{"num_hidden_layers": 11, "experts_per_token": 2, "d_expert": 320, "d_shared_expert": 0, "hidden_act": "squared_relu", "moe_layers": [2, 3, 4, 5, 6, 7, 8, 9, 10], "routed_scale": 1.0, "lr_router": 0.0013, "vocab_size": 49100, "beta1": 0.95, "batch_tokens": [65536, 131072, 262144], "max_seq_len": 512, "train_tokens": 538100000, "max_steps": 3956}
Below are experts of layer 8 (counted from 0) of a mixture-of-experts language model. Rows are named router (the router's row for the expert), down (a neuron's output weights, with its number) and show model dimensions 192-255. Each number is 500 + 25 x the weight over its row's rms, rounded and kept within 0 to 999. Numbers have three digits each.
After each expert's rows: "comes before" lists some tokens at least twice as common just after its tokens as in all text. This comes from a sample of Wikipedia text that the model never trained on. Tokens count by the router's weight.

# expert 11
router:530499530527500484451510528478475521494476484559545523492524496549522540519499488450512488459483478523496518520463487539498433457546497464517505498489516497483524509481497531486514482451498505
down0:487498550484470505508541501510505512513488503548494486521498516480548509462517531459527497460510481546503455498517471494446523509557493465509515507472529499473493452465508551495516494474523533
down1:477464466475456518448525461531524549483491465516519485480498494496487445529481538551487554572474477497500520471528501483509521518491500558492525494506466469514469506507441446488458480506520510
down2:521495444517456487484457516465549516519500479488501492506494485502474502497499477485494471490523473458483553495511510477500566484476499454514503490542543514445524525516497481478507485490496539
down3:547503477516504465482486507450502488546547506513444517504487566471499492519502525524510504527481499442469507469438465499510536505520471506476520471498487484500463509532503467481497515496514561
down4:495555492573524468504506458513513477529478477538518516502491502448513492458494487510480488474543512481472485486529519469478469520525570526512456505469543536509486490473508528488494514500497518
down5:519555500507523522478498520511454489449503518470504486490446477498497488465494525486501493488483466494506518509468502467460533500531500491493505511436490504484490495506482512525489482530519484
down6:482490531511486540485488503521534457460528531528475476489500541491481550504503485493518455523490529521517525512477493534501486514522521540516536480510510489501523486493502509521529503546480524
down7:480519480528477534485505530529494510493525484510499452482465490502484454494497500496552518500506515530494481534488477499498494469465507503489498516504502510493514472468547462512470511545484524
down8:451548496504511471489455498461503486491531509489529513482487524532519477477488485498486547489538537519479457531472521507488510456483471509499504509518525511485500473512455490550514516491491471
down9:496508511520532499483476506525532495513498480482494503527495561496506525526493492483526500463477534464495459520511489484488486528528512544507520498493544512476490419517518470518479449499494501
comes before: ") ", ")", "), ", "born ", "). ", ")."

# expert 4
router:521489513496499496489473530477502471490534519477521513480477463529516506552469470511532519518470499493474487474464468472454455494549522482447507546502457494489522504520468496458496500511504501
down0:506475482508546502527484477485505471515571474487476513530481489525493504442523490517497472506521493522513508529519498505509552515473513495552474535526487474480464486500486496500489496473560513
down1:506498501530549485477515521490499532494535545545526490494475498523499485538463480471472500474514496507499483523535496442574499487513505468507511501501540471478542536498526545534476454526563475
down2:525478488495524513519484462493521552508514520483509469497517522538530499499490526496440495488497526475516511490505531506514585513525493478483493502494527505473478499493530489500506525488502477
down3:491532515491493479503510500516551489469544500542483502470459508523474531548503534495518502469479464546462505510466483477524500495469489467503524526522519488485467451513519495518512501526490524
down4:498492520472506464516506496481488519454542501495527536536494506519458503524474467510495487515488514466446484506519515505493589505537518548475512493490489519502528469473509522507492517526511509
down5:465511500434481493477528487436522486511513532492486506459502507506484471489527473479538548501513511480480544480508475482478544523477506504501503509525523522458477477541484523519490518566510508
down6:511516503558482494504544478486562491454493509534513474514497470513509485542495483483476543505509519514489549461508520525470542474512476487514472510488471466471457461543514530503487477476495528
down7:496545513503546498489491521447493483530474526484510467526514545508519488493510550531495541473492476529480507510502534518528620523505528517504479516476533467485517513494512480473497498526525482
down8:482514551506500531488528510485485542530509542484503486504503529507442501528477494493475472504487498461510514496503527496529473537496479472528477521505528505477480557497532517483508492461504489
down9:509499516516498508515508500559502492498505524519503484511504491508532489535484554496495490488447525471472511510503483485466447500515498464483486513486530468529548477494534508489482530492491527
comes before: "\n", "\n\n", "-", ": ", "- ", "=="

# expert 17
router:535447508553488487464471544484463539485489524525546499499516512493518545534523496458529501419451465542516535493458500496507447456511476481516510521502481462500508487488455516507529492504522456
down0:488475513458485495492495508500497474521510489538495476473467502503479524474470491501481477513502537528513480542505526465523503519511495472470507443530530503508498524496486459455464465504472489
down1:476461506495497507452495478502516479478493536530526485540506516534496519512520464475474455524488477518551489503479530484505524504513518536485530497507493483494491519532519515441513498506536480
down2:483505554475507511528505492559557516491535510524530479493501480529533504530468550497482471508504452514505515475501495462513461489463567493526489458485506482513527477463505507503500483509473533
down3:472502489503507491524493512524510529474496514475525471504485471514479512518484503468516506516483503514481510468479489528480531508495490455556515524485519482493533492492508502499505499517501440
down4:523529514476493528483482494481539475489501491466493516505529501468505518523495489489481520513528503498509558503518478500489455508496513494473528449489519512497498485545445494473494501503526493
down5:466507496486564501494496508503462479500522488508487535485525483503472492494496488520483525494516458459480482500496486472493537521524497493512539531504523483502451506533513516475483483475496521
down6:525447473492459493499501468513522478511512546486524502499533535488507494487503514533482504491444549475466512466473481507491506526447546496518535533477503526524495495501478515553522532493512523
down7:537500466496523510480526498481532496504532498500461507468517543477470506516500490501508511507502525485512490452496472478505486505496474499532511466504507482525481530528512511520551460494511531
down8:466505502494514510527468477525506509504496467499480480511495487506505487472493472493473478520489483492445522479534500495451530478516457488525515453480486495478495505510533507563490460477499509
down9:497490507522502545469437499494517492500491505486528474524520460559541491495475497520475501530494512461516519490479505484472516485506487491531495518525541492481530457488465484484487514478490511
comes before: "and ", ". ", "in ", ", ", "of ", "."

# expert 10
router:506464494520471499493497510500494541488490471491476524492481490482551502498509527517494544478489505499468530474513490515506458517498494469449500505516525462465473480503454481459505493495513490
down0:502542481493513505454518505499501511497509516495469468517511479476519521530517478497494519506555562480486522481457487544514495478513510487472543433481494495460510481455455526504518475455498501
down1:469511461513497453499546524482511516499521533486490564509493540481465465543526482523463515499477470474509470489496485492532501491503504465506468489489485492547458479501529513506510465454543502
down2:482535455517463486518501501500483504487489473484473507495493483499492450493493445472521501524503515512524511491533473516523498528481521500503494522475528521547529522472574502503504507504501482
down3:536526483504509505513513472527502493476488490454531521499485471481511501524489507516509487499544484485470530469449527463511460498512537517492498472474499527549511520574517496498540484536485495
down4:520503478480528547509495465509499492478494510500494497488527525523519474493496503472523485468533500526484498496519501439449490505561481518516508467499530491471480520509506519537483525483493500
down5:481523551525534483525453506497544483486502503490519449520501534494520464486495518513502475531502481482552506522497543504504514509488460472511490490500514508490521473477492512531520496491463491
down6:473472458530500491521461507501503491515496536473509522477479504495470488493527546522527522547476495444476525456500516519482591514543477504518479488477477486474468463486515506504537494488502475
down7:498520498502497518507470474509460497507496493493572503498548504479514475463485537487532523499445456516510486520561539510501489539494511549502556504523513522523469509469511519541474516520525494
down8:522466531465483537499499440557507501498520495505524483559491499532551510537510485481496451505468480502499507536509496465500475515527458526447521486484513521489507469531507508470500476507500503
down9:472500490519494548462479501447488503545501522518507511540487483478465461493507520502480504491486541501490517502483517469455584545533505503504483481553508546472491516539480495537558514524483523
comes before: "| ", "|", "(", "/ ", "4 ", "3 "

# expert 7
router:465501513482494482501476526493509532480488487510520487491479474491540528529484466481486544481468518530505547462473495500531458505524512504478501533496474517509519491500467503479494481486540464
down0:525511502486499524465503481519490507514516494488498520515499513479521519444561519514512526498540516469495472507522517512436524483487474468508493506458536505479457487517528519468470496507516494
down1:503514518484514485465490496529451492510495489482485532538552529493497523485525477513485524515521468520538495521440497472501501518479525542544516470516475523512488464524465485505491499520512475
down2:484522504480508494481484521486452485485513474498531472509503459500474469528478494521472520513521450493520482495477518510514512505465490505533474514496519503505477474440518545480473468507493548
down3:516519556464502503451496480519510506528509540498492516498483502495540484523473501478527510490545528484470476498514507501493513491513517514533545489481496496526520485453516540486518522464497507
down4:503503486501489504494447493490504539504503503481521492489447509489497468492515527499458504508532531471469518490480530485494546504517494503542493497531558537458470480492525473525486514483515511
down5:486527543493473532468487497526456493515522512499520541556503533514514469492524480542492466495496515559557524491479500514526517527499515523525544478447471583505512442514489476477476517494485512
down6:524513513452476452476527509487491488446495492483494478503479521493502479534550482512450499535475476525490519523496512494497505503517533504501526518479504498509458504508536563461498476530496525
down7:432525464508501529471484544496520506500479528456468507505460509497493495506485530498479538512496502511489495509524513468455505518487467493515494462498500518517505446497518442511497507464475513
down8:474535481540541520507472486511492532502472510483505462489464505492489461524477494496485474511521523507517493507485516455500533532488463474546471516478523503445515486501504471506492552494480489
down9:517533483533489504513513505495503504491503506452528436487497512501509530477535499496541526524555503528485500500516518526517522484484480491507491482474528510498481451500438494532478512482497558
comes before: ", ", "\n", ".", "\" ", ". ", "; "

# expert 18
router:476514486538511498479524459475479481505446486512514485476512429526526496532459487486504532486472548543462512492481466502522448495547470481480448484517517503470487485486470492492496475507522471
down0:459496536463505524491521525522528514565505515492538499505502488488483467520504494436487484510494457492511469499487519514451642556525478489521473514501497511483509495473497497482501533470461501
down1:477489460505492504479509497514556559537485471496527523513502465473462519492492507511507517469518500496519514495560514504477533515501502484503513454522523502490479477455499476523456494509504509
down2:472491516473499552490502510481513492518497513494492464522551493519450497509514500477512534529504492491529495521505523488490641535514482482479532524488512538487526507502511505479518488502513519
down3:498485514507488493495521524505523524521494493483537516528500472502522514528480480480489461507493455480508516504529490517497521553506482478520458436545466498492501553529502531510477454512502515
down4:484494503488505521492493525481494470512516511489523501505556502477469512510473456470517497496513463533489500510501511479481671473513509446528506471502470535488527506504499486497516509460475485
down5:500483498495493528495483492496509508478511530498465500523518501488474473525435502515471496524488494516535474506507487493461556505513524475474507517510504505473525466466523479499507513531508501
down6:489493509487524496501521494506478463507541504434504512510470521491555470496491503500482495490482475474474514485514468491526483468450528501483496492519503506512459478524516511516551499514543485
down7:444495519521464504462498499486501536510528458527524488515496514489492507512496459521504479490496526504491519471521507518530516561509510462489447503494455491526506533507511536505501449472486483
down8:536520504476487471509505479499500562476504465517503508518488481484515503463509520478528501498508466468503472503470509494518543489503531504496490521501514536508510526479530510494501485484529510
down9:489468509468502527507489510478493485549523527503484486542493488522520480538549480457472462516489488486464505506486483478477573509504467553509482506492504468499486480455493504453496507437489519
comes before: "\n\n", "- ", ": ", "\n", "5 ", "com"

# expert 0
router:483509541521512462445497502486490539536492480507501502496483520485472446529475468465514494479480508529492509471524475540496442471500471496553521521510508507494451485492515508460531493469515467
down0:499504515454486531500520499443473545520509527500455482491463486470472490476513518523507496510497494489511502456493506497488575515519519470506497460501511531526522531486484509507546465502531513
down1:456501523522495542514478525507512487523553549477479465544525469508504461482491500522531465521500488508466454535502475509500508511474515528499504491510519519494511478522520490507493530470498513
down2:481458495474493499515488477496518519475463495511497497553509542519510452515500485553493493488479506513530461494521539484537497514506470508560494524521498480471539509454480521493527511512533532
down3:523500508498511550470501496503467469489511473507518545515495480550515527532490472478497492504475496472478517501456470464510608469486535473479469489486507514521547490512462483488489493503516506
down4:497489438487484522445514439478485499552443500502523513532536498479497493505505473477478488486528467447510512447499547488481477530530496488493455507504544506509483529460486526509504518528552484
down5:486481489489498496517504500532474527506532531486521482501479513512499528512531501500509438517505483450491483546452498498487454546495456421527457556515494467468480446533540481536508496487466526
down6:490506546493488485491459531454497513495491522484511543490529439484484470505546500512489512515515459513518530476504508572462449481521494511482505509482459500482485476554504514510505490454505544
down7:473473484514501484482564479495467516529439527520484494503523481489465538503507488508480487493507468492516537497503476497500585542552504510499505480494488489497483503484505507491511497513484499
down8:467469531483494485517508541495501501489510492464464484486503550472475451485525505500530519521524490528510526511442510513486531527477498443470503504511495478490487510501513504491523502507494516
down9:463464526494475496534494531516464541543494492524478494517541484510476506486514475507501495505503504477495514504456485505482483472505504525514464465544464500491494545486519501466456505487498491
comes before: "| ", "–", "201", "6", "6 ", "°"

# expert 14
router:485449519501494528494510461481487517497478470486490490490481521473524530542485489528520524430479508520457514495503485501487455460475467522485449507538455501499522512472471498456476483518516494
down0:510466559461527512473494513514474511506522469473525533509514498488472476501527507459526493467511466464490475466519487512460501466490505514495502509473508566472531535527516478498484533496484492
down1:471510504495514534541484480497464543509531521483544510550540494462516487526502503548504468511546479543523459494493511480487534483495494548485504493551518501476476527499441523500425480514522514
down2:502476489475510541506501499513477488534493485474466535496499522463479470502472479492502549455473482501495469518539484490460511434487546473511500487471488479523507518489507474483489506513471518
down3:459529517477509520483492511490510526505532504475484467458484518480506516531488518481480514541422482477515538485508515482504482547499497485531453525493487518472536494511509475476508531470479534
down4:518510508505415467529498484548488546506511477515547484522455514514491550526463492479510534502553524497498482503543533522502490499507532506488455496482535540493520528519458493528511478497522508
down5:466480491469491477448528520477512512512493491497442525510518477458484499529464491496510525508484488516496491535550501476451524474488504485492455521495476512513492468470533489478523500481472507
down6:512505473496525503514483456479499523477478470520494480492509490508477521502491504528513507522518500521505452546522523501503554531561500443465460506494519510490493494522502503509490506492474526
down7:538504450546528494464472493511535514499511482505532526493501488500507509511526495496534501454529494519522496451488534467487544492520498498473506514491490482549503468472478482480484504478507471
down8:469538507477514515473524449501522501514462500505499486502541532472510468466493451518484455470481517505486505487497566485479551503524524490477513474493481529470532510499478517520496490483495509
down9:457469498478532514490479524450512482477493505463478514465504533486522466521505502521509457514530526511481469540512487469506529504503516520464546521452515460508517491512559528473505495464480508
comes before: "the ", ".", ". ", "a ", ") ", "his "